{"normalize_top_k": true, "init_std_router": 0.0268, "n_head": 3, "head_dim": 64, "norm_place": "pre", "positions": "rope", "init_std_up": 0.0568, "init_std_down": 0.0082, "beta1": 0.9, "grad_clip": 1.0, "decay_fraction": 0.703, "seq_len": 256, "dataset": "wikipedia_en"}
Below are experts of layer 5 (counted from 0) of a mixture-of-experts language model. Rows are named router (the router's row for the expert) and show model dimensions 0-47. Each number is 500 + 50 x the weight over its row's rms, rounded and kept within 0 to 999. Numbers have three digits each.
After each expert's rows: "comes before" lists some tokens at least twice as common just after its tokens as in all text; "mostly gets" lists some tokens that are sent to it at least half of the time. This comes from a sample of Wikipedia text that the model never trained on. Tokens count by the router's weight.

# expert 6
router:423474507533528474538461518484517525559404498481496472471497565485490522548521463551481444589468493506543548450516369446436540551535576399524479
comes before: " | ", ".", " |", ", ", ")", "% | "
mostly gets: "35", "60", "44", "47", "33", "41"

# expert 63
router:461424524512588457532512590450515496528421491519464482440489486529504481486526471577504491639491536467600544566586494436523486580519508490502518
comes before: "–", " | ", ".", " |", ", ", ")"
mostly gets: "008", "014", "010", "023", "015", "022"

# expert 54
router:451470576562550491507533572451499550593521490520485429442544532510499543542527477533510489572456490460566529486528403436515496563516599478505449
comes before: " | ", ".", "–", " |", ",", ", "
mostly gets: "60", "10", "100", "50", "49", "44"

# expert 2
router:485400465556564461585560495440487490588446542524550499462551501513477479504532530572399582593494439390496487450565403530478539511475496493509413
comes before: "\n", "\n\n", " The", " He", " In ", "="
mostly gets: ")", " |  |  |", " |  |", " ==", " ===", "\"."

# expert 0
router:518472533489517411524486433470542544547513517514470486464493457590475442515529483556463488640499509441597612464487417376553508491479577471488461
comes before: "0", "1", "2", "3", "\n", "4"
mostly gets: "% | ", ") | ", " | ", " / ", "°N ", " |  |  | "

# expert 42
router:465494533527591521572566530532547480571505513539514443379443502492460457492425507556434537606509510456521534426534485426509530568443647474485489
comes before: "2", "1", "6", "3", "4", "5"
mostly gets: " In ", "In ", " May ", " in ", " August ", " October "

# expert 62
router:439496533534539467544443515470502473551481483580557433401511524469467536507534493547485521586460449406453605481572418503448481581465541496557512
comes before: ".", ",", " and", ", the", " of", ", and"
mostly gets: " life", " time", " days", " data", " area", " children"

# expert 7
router:573392494563625431524505501453478482616525537523526496464477543526513485465524445548421515617451480417558535510539403377494520534483553501480466
comes before: "| ", "\n", "|", "-", "- ", "|  |"
mostly gets: "| ", "|", ") |", " |", "% |", "\" |"

# expert 37
router:479417492461572486506492543517480485608472520564486413381489519452483480452441515578480501624509491479546555488518447418502512556491616473497485
comes before: "1", "2", "3", "4", "0", "019"
mostly gets: ", ", " (", " in ", " In ", "In ", " of "

# expert 11
router:496438524510599435535451520525482448622553501544514385422494535549387503423447524566419551556474460517505599463528462428540565491495540440489517
comes before: "1", "2", "3", "4", "5", "6"
mostly gets: "| ", " In ", " on ", "- ", "In ", " the "

# expert 61
router:440508517520561444515484477541490504580527466487505431440530472556523529503466524485477561599515487407477489420518442440533445514480522455508488
comes before: "0", "2", "1", "3", "4", "5"
mostly gets: " | ", " Cup", " season", " Championships", "\" | ", " election"

# expert 33
router:492405531512593405483519596391496499541500502546579418415471535476482470563500535524429407576489506454472526569534473410507537565470565539514509
comes before: "| ", "-", "|", "The", "- ", "==="
mostly gets: "\n\n", "\n", " \"", " '", ", \"", "- \""

# expert 9
router:441496504507509443524520535508496536571455470532454481478538503488420496511539399616445502595500496435497524491580408472488558479538527493541394
comes before: "\n\n", " The", " He", " In ", " This", " It"
mostly gets: ".", ").", "s.", "°", "\".", "S."

# expert 10
router:498542542551595465471449558466514500534516518544569448490488576539476520487517524580475481610498532445505515497522401363478500563527532503455422
comes before: " | ", ".", "–", ",", " |", "; "
mostly gets: "1", "2", "3", "5", " | Apps | Goals", "4"

# expert 17
router:484521529510530483527474523453550577521495502501568454447479481602489463532562453573478445548473538454553545460465423372490498522464583507499495
comes before: " | ", " |", "; ", "0", "–", "."
mostly gets: " | .", "°E", " | ENG", " | MF", " | −", " | FW"